config.yaml
num_hidden_layers: 8
hidden_size: 256
router_score: "sigmoid"
routed_scale: 1.5
balance_bias: true
vocab_size: 32768
norm_place: "pre"
qk_norm: false
init: "normal"
init_std_up: 0.0587
lr_head: 0.0153
warmup_steps: 320
decay_shape: "linear"
Below are experts of layer 2 (counted from 0) of a mixture-of-experts language model. Rows are named router (the router's row for the expert), gate (a neuron's input weights, with its number), up (a neuron's input weights, with its number), down (a neuron's output weights, with its number) and show model dimensions 0-127. Each number is 200 + 40 x the weight over its row's rms, rounded and kept within 0 to 999.
Before each expert's rows: a language model's description of what the expert responds to; "comes after" lists some tokens at least twice as common just before its tokens as in all text. This comes from a sample of Wikipedia text that the model never trained on. Tokens count by the router's weight.

# expert 44
What it handles: Field and domain words. Adjectives and nouns naming a field or domain, such as music, military, political, football, psychology, engineering, often after of.
comes after: " of", " and", " the", " a", " for", " American"
router,201,215,180,230,246,270,156,194,201,184,105,247,207,202,184,203,218,238,206,251,245,214,241,229,211,191,154,237,204,232,151,141,236,179,256,246,173,153,199,212,217,272,159,203,184,159,225,236,134,156,213,264,239,225,224,176,209,180,196,246,125,234,180,235,199,252,183,194,168,225,169,228,160,185,305,201,152,247,168,201,221,116,177,207,235,184,164,182,165,171,178,221,183,188,216,215,242,235,214,227,225,218,339,214,165,184,224,139,288,211,164,199,142,222,288,211,210,170,168,120,196,198,252,190,281,189,190,157
gate0,214,217,224,117,227,225,170,183,158,134,189,198,214,232,229,191,168,217,213,225,187,146,206,204,154,196,167,219,207,224,219,111,205,163,176,158,160,206,199,222,168,261,156,201,247,177,261,236,117,189,205,178,191,275,203,204,176,201,158,269,201,273,187,183,225,218,227,186,155,200,144,245,194,170,257,200,189,233,224,199,167,130,159,181,154,201,216,248,164,178,198,184,140,285,175,144,216,183,221,157,146,224,272,238,137,197,192,252,238,207,289,213,238,283,195,183,176,163,177,132,238,215,229,282,237,198,277,200
up0,148,264,212,167,128,139,185,220,169,220,235,193,207,224,190,194,111,195,209,161,237,189,198,203,196,215,234,115,138,214,269,240,140,185,169,204,171,174,231,213,191,216,203,190,170,198,202,152,176,138,184,196,272,140,134,177,176,204,158,215,219,161,145,193,132,262,188,159,202,169,219,194,197,212,159,191,212,174,117,232,226,225,205,216,258,239,225,213,202,193,188,210,208,207,230,264,178,248,208,192,233,216,95,229,149,234,175,179,209,175,170,191,211,200,157,169,181,220,213,224,179,136,174,115,249,242,155,225
down0,172,189,136,171,176,220,184,112,207,234,215,114,231,234,183,192,183,187,234,240,195,166,163,188,170,247,182,199,203,268,189,195,221,254,182,243,243,205,165,161,122,228,195,222,122,185,230,190,170,177,171,230,298,199,175,165,245,147,216,189,177,109,132,187,176,218,278,212,192,138,225,121,198,248,189,145,195,140,120,215,213,166,198,225,273,226,206,243,213,205,163,237,241,149,165,173,187,232,175,210,160,198,177,175,232,164,213,224,170,192,183,204,208,211,122,141,122,209,249,237,250,138,225,160,201,244,154,220
gate1,187,237,174,146,255,187,157,171,227,176,203,219,150,210,221,141,175,165,211,227,164,238,213,176,249,210,225,213,169,76,170,155,177,225,201,265,146,244,244,202,267,240,193,189,221,146,147,183,175,128,141,185,180,171,134,244,152,176,149,223,261,174,235,205,126,194,187,226,159,121,212,144,156,183,207,156,113,161,150,171,241,196,154,146,254,221,186,197,235,160,264,223,203,173,185,258,214,225,218,239,172,202,176,210,236,245,221,129,191,201,232,233,175,178,205,180,180,230,192,204,176,182,262,141,275,181,231,202
up1,171,265,230,143,240,231,177,158,251,193,206,236,230,193,177,228,193,229,182,173,203,216,220,152,195,169,231,189,233,160,148,210,195,231,222,208,218,219,189,205,170,234,150,238,241,144,153,192,156,106,197,179,148,248,107,222,218,193,210,206,208,173,169,284,180,151,257,175,260,126,181,142,193,199,180,237,240,172,93,113,224,218,218,200,204,189,240,203,202,178,174,181,185,199,127,255,218,271,179,203,138,245,158,216,206,236,153,135,202,249,180,268,240,219,211,166,226,224,222,154,180,162,234,274,221,199,234,132
down1,217,144,138,278,233,177,230,201,177,243,203,295,199,242,188,238,175,140,212,176,178,186,234,283,227,216,241,228,235,228,284,151,251,149,177,200,180,210,212,208,238,183,178,227,179,169,110,218,215,191,211,215,217,235,104,210,295,112,237,220,160,156,220,204,220,188,307,165,145,169,203,228,265,246,207,217,156,202,224,208,173,161,146,189,209,245,174,168,187,196,186,183,189,296,229,120,152,190,260,217,187,168,234,182,158,182,180,272,226,161,226,229,142,160,317,135,204,225,187,197,225,143,169,208,223,155,130,155
gate2,224,197,209,170,179,224,213,195,172,317,148,204,276,238,207,216,221,228,202,236,189,229,204,267,142,239,230,251,212,129,181,201,176,224,181,194,225,202,138,124,166,196,171,185,223,313,182,155,153,161,247,241,199,217,230,152,156,164,245,211,217,275,209,285,137,198,137,247,256,224,262,243,210,225,172,176,170,245,151,204,260,170,199,172,232,193,190,249,216,275,224,195,267,202,268,235,169,130,235,269,197,117,280,233,178,189,185,191,256,241,123,208,169,234,203,155,226,190,218,206,189,270,176,227,117,179,187,167
up2,202,205,207,161,241,189,209,209,190,243,152,149,146,196,106,127,110,177,135,243,201,220,231,195,226,177,265,211,143,166,260,215,264,167,218,253,154,179,170,217,154,158,225,202,114,261,127,239,181,190,239,171,201,169,210,206,188,222,204,35,279,201,204,176,180,144,225,207,195,177,238,194,200,191,263,197,195,225,237,196,162,161,197,188,263,199,215,188,278,193,227,254,191,239,209,210,199,135,215,192,238,262,162,258,186,193,181,293,141,175,162,226,196,247,225,195,130,170,208,236,202,211,253,229,227,203,140,166
down2,184,145,161,210,201,205,255,203,239,192,284,237,217,232,277,149,197,157,193,159,141,125,186,262,227,155,225,264,152,233,196,244,193,175,206,190,157,215,174,252,142,223,262,249,190,199,255,147,90,196,174,149,123,193,189,144,173,137,199,165,168,176,244,264,186,169,209,200,333,210,150,154,219,187,161,209,196,207,168,248,267,199,155,203,190,248,192,206,195,119,222,194,212,195,178,213,134,235,132,210,145,196,177,291,240,192,173,198,268,224,184,181,241,180,220,178,153,206,291,171,144,257,192,249,213,206,217,189
gate3,229,189,238,142,209,192,198,190,98,156,179,215,213,167,214,244,276,248,214,208,267,205,247,213,212,192,100,206,216,212,202,239,145,159,214,193,211,185,247,226,202,202,206,190,290,213,255,271,97,160,173,268,221,160,250,204,156,147,187,206,128,232,237,196,214,169,183,266,206,209,174,288,191,203,241,213,245,172,215,191,187,99,201,180,151,184,128,184,206,165,167,133,222,196,203,186,255,221,209,162,261,215,262,256,220,196,224,184,203,175,196,166,135,233,218,174,215,189,204,180,211,215,199,135,214,204,247,171
up3,202,249,124,292,178,204,204,262,249,287,217,237,244,232,189,178,130,206,172,219,171,223,126,179,216,212,210,233,244,171,174,238,270,221,216,204,209,191,215,166,230,161,208,228,174,184,154,264,206,226,223,181,198,238,158,192,236,220,207,210,283,135,179,159,187,221,245,226,212,235,99,163,204,266,170,235,164,212,192,96,188,209,294,151,235,105,179,177,196,120,145,235,292,224,277,180,215,191,237,183,198,133,213,218,153,208,239,164,168,265,160,241,165,143,259,194,112,179,150,206,164,179,162,261,214,197,156,179
down3,226,189,133,204,170,185,226,163,191,202,247,170,184,133,176,201,210,202,221,219,192,221,247,124,166,210,184,203,176,114,201,253,176,201,159,233,220,198,210,290,111,145,192,275,251,242,210,175,194,203,176,203,207,189,177,190,194,154,159,205,219,238,131,251,239,221,217,198,201,259,177,189,248,157,147,192,241,123,208,201,199,197,261,210,187,218,253,181,237,257,92,222,223,275,170,198,200,134,253,189,150,137,192,209,183,186,231,222,150,254,221,210,187,179,147,166,192,188,245,143,235,265,167,218,195,285,220,163
gate4,155,230,206,179,171,204,175,190,171,200,202,164,197,267,183,195,145,184,267,193,173,228,161,217,230,279,151,257,278,215,197,250,272,187,209,189,258,177,195,149,175,225,207,180,197,165,211,240,271,187,192,219,201,234,189,191,223,257,232,206,202,190,208,255,219,195,150,173,181,135,257,160,222,192,271,181,175,222,160,295,169,190,205,166,215,254,192,274,224,178,281,182,192,123,203,172,195,160,215,231,230,194,205,142,186,259,258,278,201,202,165,143,173,252,264,259,268,269,199,201,199,222,211,214,137,175,244,216
up4,250,203,185,163,169,193,213,240,184,228,248,219,170,139,114,181,257,167,214,211,214,240,261,237,138,86,189,186,205,142,203,161,216,259,214,159,161,251,136,193,212,283,224,190,194,184,260,173,142,237,152,185,232,212,223,237,177,182,193,259,150,132,208,88,194,167,251,193,124,219,289,172,207,212,198,179,211,183,232,223,215,205,177,167,191,153,152,178,208,184,284,150,143,295,218,193,201,256,262,261,254,233,251,235,231,149,194,255,290,180,228,229,228,223,162,220,217,260,192,210,273,159,150,258,249,268,223,196
down4,226,127,218,149,200,214,200,187,244,185,205,195,240,132,212,204,183,228,192,154,272,241,200,176,223,191,159,178,111,152,158,219,122,145,237,126,140,141,229,213,219,163,295,149,218,252,166,160,187,159,225,151,177,287,189,194,247,276,207,212,185,163,146,263,196,206,160,184,201,111,209,192,234,233,207,199,162,207,157,272,229,236,161,221,170,182,176,247,236,224,185,187,201,182,166,176,193,191,241,145,208,282,215,235,165,200,225,114,151,175,176,195,229,150,129,222,202,273,201,187,168,239,143,225,142,192,174,125

# expert 0
What it handles: Prenominal descriptive adjectives. Adjectives right after an article or possessive, before a noun, such as first, new, former, famous, prominent, main.
comes after: " the", " a", " an", " The", " his", "'s"
router,189,114,207,205,220,264,188,182,192,159,298,266,226,229,189,209,192,231,222,151,230,184,228,154,178,191,195,239,150,163,100,237,225,223,236,202,187,177,170,181,188,232,225,155,157,159,210,230,102,202,255,194,130,241,183,181,176,198,269,247,224,213,137,215,201,241,175,178,188,188,198,181,165,152,301,195,175,236,249,237,219,178,186,176,249,307,157,199,246,174,254,222,227,142,188,200,202,278,227,290,196,216,231,184,199,225,223,165,274,205,145,199,247,214,260,182,204,207,189,144,196,195,253,197,192,213,233,210
gate0,165,160,182,198,190,208,184,269,137,181,281,249,221,227,267,270,216,95,262,177,190,281,214,188,191,200,169,199,226,161,158,190,265,168,167,178,158,190,193,151,213,197,202,204,163,227,218,232,228,284,223,109,179,150,191,125,179,228,276,179,203,258,195,215,174,319,157,119,210,191,271,165,183,237,213,167,162,207,165,124,160,188,176,245,208,242,191,223,264,215,198,182,241,197,205,185,210,195,259,244,199,276,202,110,214,191,165,212,200,132,283,207,262,166,148,161,250,231,170,206,226,156,220,234,221,194,218,249
up0,170,252,193,141,263,212,243,199,201,178,216,189,150,183,202,158,248,205,176,249,208,222,157,210,135,264,218,189,186,146,164,232,184,160,265,205,162,221,206,223,203,206,251,176,165,220,176,265,185,199,228,246,119,232,246,141,261,192,179,181,270,202,165,202,152,186,191,189,250,179,221,236,178,207,188,231,181,252,199,202,242,211,194,225,239,183,176,146,200,232,214,174,142,262,213,199,288,195,281,107,188,187,188,153,239,180,128,96,186,263,177,204,215,242,264,169,164,252,178,218,185,59,240,133,162,183,121,146
down0,161,210,213,104,209,203,199,170,168,259,194,239,150,244,221,184,238,299,232,249,153,177,199,165,194,244,246,262,234,187,243,168,282,208,226,204,174,220,232,201,203,167,207,189,241,207,164,138,224,241,201,161,213,257,208,234,277,237,186,232,110,215,248,285,118,233,272,202,167,140,203,142,177,137,155,252,202,199,171,260,217,85,186,165,217,180,215,208,206,186,185,248,206,224,210,297,163,187,210,198,167,103,213,261,225,225,137,133,193,246,270,199,180,154,203,192,168,227,218,210,286,195,198,201,198,198,224,189
gate1,206,101,270,198,217,181,225,181,220,187,169,208,196,176,212,230,161,206,268,173,245,171,197,204,211,227,305,249,227,178,166,161,234,226,227,209,208,161,169,168,242,192,183,247,252,175,252,208,230,97,206,70,193,192,239,189,152,148,247,265,265,211,145,283,156,171,275,172,176,231,236,241,213,163,175,178,137,182,261,166,218,205,228,174,232,199,231,210,193,179,224,111,205,191,132,265,263,234,201,167,117,220,145,222,176,197,180,162,183,183,194,188,216,188,194,180,173,190,242,142,160,230,298,198,201,193,242,193
up1,242,247,185,212,206,186,202,130,174,264,226,186,222,203,134,168,206,138,269,200,207,207,176,247,253,219,182,181,145,190,245,231,245,194,225,168,218,193,177,207,190,209,231,190,269,171,156,154,232,169,154,164,217,204,197,234,214,149,188,177,278,187,238,249,175,139,210,196,181,157,202,195,279,167,126,226,168,151,236,127,210,229,225,174,190,202,270,257,187,190,224,172,91,162,166,299,197,220,196,204,227,181,182,201,173,89,160,192,223,192,230,146,195,238,187,192,250,121,150,160,182,192,163,180,182,175,222,239
down1,219,183,160,241,185,167,177,175,140,241,193,184,206,198,95,188,239,186,198,240,254,139,161,254,144,242,245,191,195,192,196,242,238,173,278,251,209,193,204,133,173,212,208,169,216,210,170,190,181,218,208,191,243,254,235,226,220,191,248,160,136,231,282,237,205,285,127,149,163,192,151,159,282,135,173,243,205,178,168,125,172,337,232,211,155,127,202,162,174,192,161,294,219,199,219,185,176,168,251,240,220,153,134,156,212,163,251,202,200,215,221,248,258,226,205,211,153,206,196,179,233,208,158,182,256,233,170,152
gate2,169,193,289,166,175,167,206,269,246,250,137,161,195,234,268,117,138,186,199,173,273,242,224,243,184,235,255,259,195,232,220,201,161,214,282,252,150,263,202,228,221,244,268,196,232,221,128,177,146,258,202,237,144,193,187,195,168,255,183,90,206,229,195,235,267,159,158,211,140,180,199,166,179,259,216,220,174,185,211,177,247,212,211,218,185,259,258,236,178,244,179,290,168,201,285,198,200,151,263,152,288,176,102,204,162,193,215,219,214,193,269,227,170,214,232,205,167,240,178,264,193,235,230,157,201,227,193,174
up2,217,211,219,236,276,191,176,242,183,177,206,212,192,206,165,232,259,267,235,233,209,216,227,167,244,190,150,223,172,227,223,174,263,206,186,145,239,168,159,162,128,173,198,193,280,234,165,160,211,189,152,225,182,206,172,190,115,132,199,215,144,226,249,233,143,151,187,164,211,254,252,189,186,165,149,161,215,144,195,180,211,247,220,202,227,204,163,165,185,202,236,138,199,208,173,204,228,205,237,108,169,184,214,209,180,264,150,179,246,194,238,201,252,203,193,197,239,190,214,148,149,158,182,132,149,220,309,199
down2,192,256,202,237,167,230,216,232,161,229,165,183,220,192,169,199,211,189,145,224,219,231,160,189,221,177,226,209,177,223,199,217,208,170,267,206,165,185,243,241,168,208,240,224,212,245,183,169,209,257,197,176,164,232,293,145,224,204,162,118,193,172,128,164,229,236,152,195,156,159,234,188,167,234,187,230,268,246,174,185,215,169,260,211,172,151,203,272,199,194,107,188,218,246,186,174,231,182,207,209,125,215,216,220,218,215,204,253,188,160,192,209,134,165,152,109,255,136,158,202,164,212,312,199,213,207,290,175
gate3,172,228,248,239,191,210,159,133,233,277,194,186,213,195,139,228,276,217,151,202,124,264,156,222,254,253,200,209,209,156,219,270,145,171,241,240,226,235,208,206,149,215,175,237,127,261,152,281,268,247,258,243,249,129,226,160,183,179,168,191,175,193,164,233,150,157,147,200,173,184,222,232,250,162,183,190,185,275,187,194,248,194,226,221,210,183,160,226,180,185,181,277,179,190,147,203,157,214,151,143,213,223,231,207,233,129,222,199,114,196,249,154,245,193,206,241,205,227,178,264,146,256,172,240,213,206,263,200
up3,234,187,199,142,206,178,227,233,204,209,263,233,220,263,223,153,163,167,228,159,192,225,212,125,129,182,200,210,185,178,190,259,185,106,184,200,235,264,237,222,193,201,146,224,220,242,262,240,160,208,172,194,198,216,225,251,161,163,258,219,263,163,162,200,167,189,210,262,208,221,126,147,181,193,243,240,150,282,281,285,177,179,230,216,240,224,151,159,249,226,265,173,280,168,240,150,271,235,211,227,208,132,206,280,161,237,255,205,304,199,273,181,198,248,260,272,234,197,183,203,144,246,151,187,181,214,223,156
down3,207,245,267,173,204,205,212,176,216,198,195,179,237,206,229,199,191,215,198,163,270,206,224,181,241,232,249,202,204,192,228,158,125,210,245,211,163,178,248,204,233,158,192,218,181,215,165,164,168,285,199,280,206,188,220,148,108,113,203,148,168,239,196,259,240,227,210,240,201,258,221,192,213,190,175,263,266,222,189,178,187,143,181,172,217,181,180,230,162,127,188,257,97,194,220,227,226,174,206,242,153,235,234,189,222,217,193,195,205,243,290,172,193,253,224,168,181,115,154,211,204,243,238,218,201,199,243,128
gate4,198,167,214,284,275,230,179,239,214,151,215,167,158,216,208,230,225,217,272,180,163,138,183,167,231,231,177,202,213,186,233,201,218,230,194,202,214,80,221,200,210,197,287,158,197,208,163,201,219,192,207,151,268,218,202,208,212,207,224,203,156,162,269,230,256,242,142,198,198,194,149,179,244,212,199,182,270,204,147,252,208,261,244,249,152,135,263,155,183,177,158,251,223,179,181,235,204,228,181,208,207,125,213,164,193,227,146,260,206,201,211,192,236,225,187,211,144,162,185,222,178,216,134,140,206,150,137,188
up4,178,238,209,175,184,252,240,151,277,153,210,161,145,225,228,243,215,208,177,136,279,226,244,213,207,276,261,242,283,201,195,197,195,176,228,247,195,220,231,233,263,254,100,227,162,306,236,235,154,217,210,95,187,233,181,229,194,198,228,166,243,177,178,195,194,260,193,180,237,206,199,184,217,160,215,238,175,237,190,281,215,214,192,148,178,254,159,155,195,214,277,164,202,185,161,155,219,164,236,233,176,196,190,244,164,202,237,155,173,186,185,226,279,189,271,111,199,237,243,286,208,264,160,180,204,250,222,237
down4,186,119,214,296,154,263,178,255,182,173,133,142,209,204,217,236,143,226,143,198,197,166,238,164,211,147,172,230,205,203,224,207,208,173,242,234,186,178,249,191,166,198,128,193,180,125,72,268,230,180,146,164,242,214,182,231,224,185,251,152,167,171,110,188,180,207,178,200,158,213,205,253,226,185,193,76,235,211,152,173,190,177,150,192,263,153,208,183,272,125,252,139,135,244,260,198,224,202,204,224,185,222,249,154,221,179,174,185,147,169,222,178,139,207,159,181,143,172,196,186,103,123,154,201,199,188,185,169

# expert 2
What it handles: Infobox field labels. Field labels and codes in infoboxes, lists and sports tables, such as Born:, Website:, Relatives:, Coordinates:, FRA, km.
comes after: "-", " |", "\n", "|", " Preceded", " Succeeded"
router,91,174,190,276,264,230,161,165,192,165,182,244,187,201,151,175,210,215,192,195,167,212,147,216,199,236,219,228,124,175,87,182,242,123,214,195,212,204,186,196,177,255,200,175,200,183,211,187,176,171,200,242,163,194,225,112,222,210,259,207,229,224,145,239,201,276,167,156,188,223,202,172,204,133,259,221,213,208,214,215,230,101,212,194,201,218,224,218,243,168,215,188,252,218,179,139,174,195,197,126,173,192,249,196,244,246,249,149,235,182,196,176,225,200,219,171,196,169,264,194,147,210,227,182,203,216,227,254
gate12,129,252,121,266,182,255,194,215,303,237,212,205,187,247,212,205,155,225,270,215,201,157,203,174,256,228,117,180,199,191,209,228,300,231,224,261,205,185,204,211,138,236,209,229,176,159,178,232,146,186,214,237,243,175,183,155,294,239,225,160,214,256,170,153,212,229,226,199,198,158,201,254,142,152,216,169,210,156,203,173,198,195,264,155,89,226,168,224,213,245,186,164,230,197,238,167,210,168,191,206,146,202,143,203,221,220,204,161,250,205,183,83,183,246,292,233,232,139,190,210,141,229,179,221,243,173,186,154
up12,152,205,258,150,264,183,173,162,289,217,238,196,255,181,264,242,179,207,206,154,202,191,244,198,161,175,201,176,240,240,193,205,130,157,170,250,252,212,206,185,229,137,176,163,149,242,185,199,185,191,172,167,162,206,216,257,203,253,167,308,202,173,156,232,180,129,223,177,201,149,209,187,194,130,201,169,238,228,154,167,297,199,163,315,200,157,179,176,192,208,204,204,209,198,192,202,172,176,163,201,233,187,140,151,293,171,167,180,140,286,223,265,181,161,153,233,182,234,173,115,182,217,189,201,197,214,175,254
down12,198,197,167,250,243,162,190,210,204,187,219,247,255,184,228,210,148,259,208,245,232,237,222,218,145,184,193,164,217,223,131,234,170,119,147,184,186,195,207,252,208,192,176,212,125,185,277,281,206,216,186,190,244,218,165,194,223,197,154,195,144,154,247,150,227,217,257,139,199,277,189,146,153,152,164,207,211,196,233,148,203,216,212,201,238,187,211,206,160,286,186,128,162,104,176,171,198,284,157,145,173,179,119,165,170,213,212,264,269,267,222,223,160,124,256,238,210,234,156,174,117,246,210,159,237,235,185,126
gate13,146,197,252,174,178,265,234,195,193,143,254,193,220,208,192,250,84,189,162,240,229,181,233,226,191,248,197,170,208,231,184,126,228,215,234,213,207,147,185,226,145,145,215,227,208,157,255,247,216,243,176,255,185,185,190,216,175,217,167,179,100,153,80,234,203,203,278,242,189,196,163,211,249,224,178,227,233,270,214,230,173,186,159,195,152,215,200,179,161,237,115,268,199,263,184,195,126,174,174,201,236,229,148,192,186,318,211,174,211,142,238,180,168,185,264,154,245,197,194,197,235,221,195,245,181,255,195,234
up13,157,153,216,215,216,216,171,173,176,243,180,290,192,202,271,289,240,139,266,150,183,134,214,237,133,238,181,179,93,188,157,95,210,196,172,166,201,157,219,208,196,215,198,169,173,182,183,189,184,178,157,243,152,157,171,217,213,183,140,209,195,242,130,184,127,206,170,178,179,150,248,216,229,204,189,221,231,177,175,174,189,252,281,233,238,183,223,216,177,167,310,200,211,245,206,212,218,226,192,173,162,167,147,243,242,230,152,149,185,190,159,247,183,186,291,204,194,167,174,221,168,228,276,186,185,215,243,262
down13,240,193,218,238,202,181,257,247,263,246,220,207,250,199,187,190,174,226,217,200,201,204,137,207,149,193,200,224,173,193,156,178,209,119,152,174,190,124,110,206,196,231,150,218,188,173,187,229,145,174,236,227,169,201,123,172,199,220,228,249,206,171,203,109,183,207,150,188,193,185,204,269,179,193,192,172,234,220,205,208,175,196,209,199,208,142,141,258,233,161,165,198,135,202,144,191,273,224,210,239,278,197,128,209,213,170,126,166,196,207,186,160,128,220,272,240,205,142,175,223,211,208,201,244,224,206,215,271
gate14,236,132,189,190,218,242,193,191,262,224,171,242,253,252,176,208,251,234,191,155,183,249,216,138,259,93,190,209,181,279,190,142,253,149,125,236,212,207,231,170,193,199,272,205,215,201,172,162,190,152,231,156,231,182,170,152,266,207,213,165,174,166,130,291,186,281,222,138,166,193,229,139,225,122,211,245,295,148,220,244,167,162,180,167,154,207,220,123,179,275,293,177,221,214,194,181,162,178,167,169,175,196,248,171,232,234,159,231,297,234,215,159,166,158,155,235,174,146,213,111,241,228,181,202,229,236,198,121
up14,203,173,221,235,182,197,224,237,236,148,233,242,210,133,209,197,136,269,93,176,153,227,175,204,288,235,160,209,163,147,176,194,210,95,205,175,208,194,193,223,226,200,258,241,223,145,228,111,247,205,224,179,222,203,193,211,190,188,160,169,226,184,166,237,184,216,181,186,202,173,228,198,267,146,174,304,208,183,188,228,190,197,180,210,239,244,114,158,194,282,187,169,201,277,195,197,233,214,172,199,177,116,219,269,254,139,183,272,207,206,176,211,161,185,164,264,253,211,160,208,215,162,123,228,245,143,172,258
down14,226,212,200,189,191,169,181,179,146,226,226,137,226,161,220,216,202,78,212,208,200,175,159,215,307,287,228,92,174,252,225,178,181,214,175,237,170,201,209,227,237,175,231,223,203,176,236,99,227,243,186,260,204,229,135,205,246,233,232,178,223,185,263,214,188,213,230,213,173,225,201,218,269,196,182,190,211,242,152,237,210,228,201,237,205,293,195,226,160,173,137,105,170,233,129,111,128,181,153,216,150,176,193,176,153,224,153,227,167,180,168,163,180,200,240,232,201,174,145,231,224,159,222,184,223,260,296,178
gate15,206,183,218,186,227,159,211,211,235,247,137,265,234,250,211,161,220,174,166,185,209,249,228,176,205,276,130,210,171,90,162,213,190,137,211,170,224,211,215,143,118,226,211,210,233,222,210,220,228,201,203,143,176,213,231,172,206,181,191,137,212,192,111,201,231,218,214,177,152,213,191,201,168,158,241,231,220,257,252,194,197,186,252,208,237,166,182,268,188,245,208,191,221,193,204,120,244,175,233,175,168,171,229,140,296,216,224,204,252,231,293,244,157,208,211,232,173,176,233,227,227,162,213,192,278,231,292,169
up15,185,238,114,224,127,243,170,219,186,183,238,226,178,202,208,178,137,197,239,225,195,179,187,201,208,143,205,179,211,224,145,175,168,207,206,242,149,128,289,233,167,183,169,221,184,201,231,203,163,195,216,182,115,185,138,166,158,165,249,204,220,193,185,167,199,260,237,253,185,194,238,181,238,258,212,127,200,133,171,216,182,152,210,188,181,169,240,186,207,269,118,173,193,174,156,235,132,182,214,229,219,214,182,223,225,209,237,191,236,220,243,153,217,223,154,189,184,277,204,147,212,230,231,196,161,160,194,267
down15,158,197,256,199,224,102,218,202,231,191,174,213,142,180,190,177,233,280,251,192,247,199,201,220,168,176,153,203,208,186,155,238,170,247,201,193,107,235,203,209,184,218,143,202,299,149,215,223,212,166,240,187,136,216,209,126,143,203,123,139,187,183,204,275,182,164,250,196,258,271,154,128,108,209,216,263,232,196,247,199,250,148,181,223,276,236,181,247,204,205,189,132,233,123,275,191,280,173,265,222,201,161,235,250,245,212,143,235,188,251,182,277,248,262,236,156,165,168,201,192,164,132,183,178,212,222,195,155
gate16,157,149,222,280,194,224,237,161,245,170,153,193,164,311,166,259,192,188,163,169,219,216,160,175,223,245,237,237,200,196,215,196,249,193,228,257,182,167,208,219,169,186,98,142,202,256,204,224,218,212,236,202,291,219,201,131,209,203,211,228,180,187,168,196,133,209,183,235,162,203,257,194,198,221,216,172,213,207,199,171,204,192,173,137,216,210,184,283,219,133,177,203,160,178,211,121,182,209,257,208,165,249,228,197,143,129,206,150,210,143,244,173,212,214,243,168,230,198,229,245,150,195,212,229,216,332,248,221
up16,78,275,244,242,151,246,205,142,215,239,115,173,201,219,215,224,151,243,161,268,193,180,202,186,194,168,162,227,227,229,239,260,247,133,223,225,214,115,188,177,209,226,158,171,195,272,181,214,221,236,211,177,237,213,137,198,222,199,232,208,277,191,163,217,258,265,153,298,187,275,243,258,211,199,221,219,163,168,172,176,173,187,214,213,221,190,183,219,178,210,196,194,175,108,227,183,213,203,204,182,183,219,178,221,311,242,243,188,171,87,267,170,209,168,178,149,234,224,217,216,177,195,224,232,230,192,196,167
down16,282,209,194,250,202,220,162,210,193,219,225,153,151,216,249,242,197,111,257,204,203,278,156,216,173,228,200,191,206,203,242,142,192,197,195,180,187,241,196,258,150,146,214,166,136,163,178,149,133,202,190,166,196,265,220,254,173,202,241,224,243,213,309,167,188,143,151,235,176,158,229,155,202,305,220,93,252,114,186,235,203,227,235,166,249,158,204,199,221,169,174,191,183,238,186,193,166,177,197,185,231,200,230,278,170,228,143,200,225,191,230,175,172,195,213,218,178,231,205,228,247,233,127,158,195,182,252,166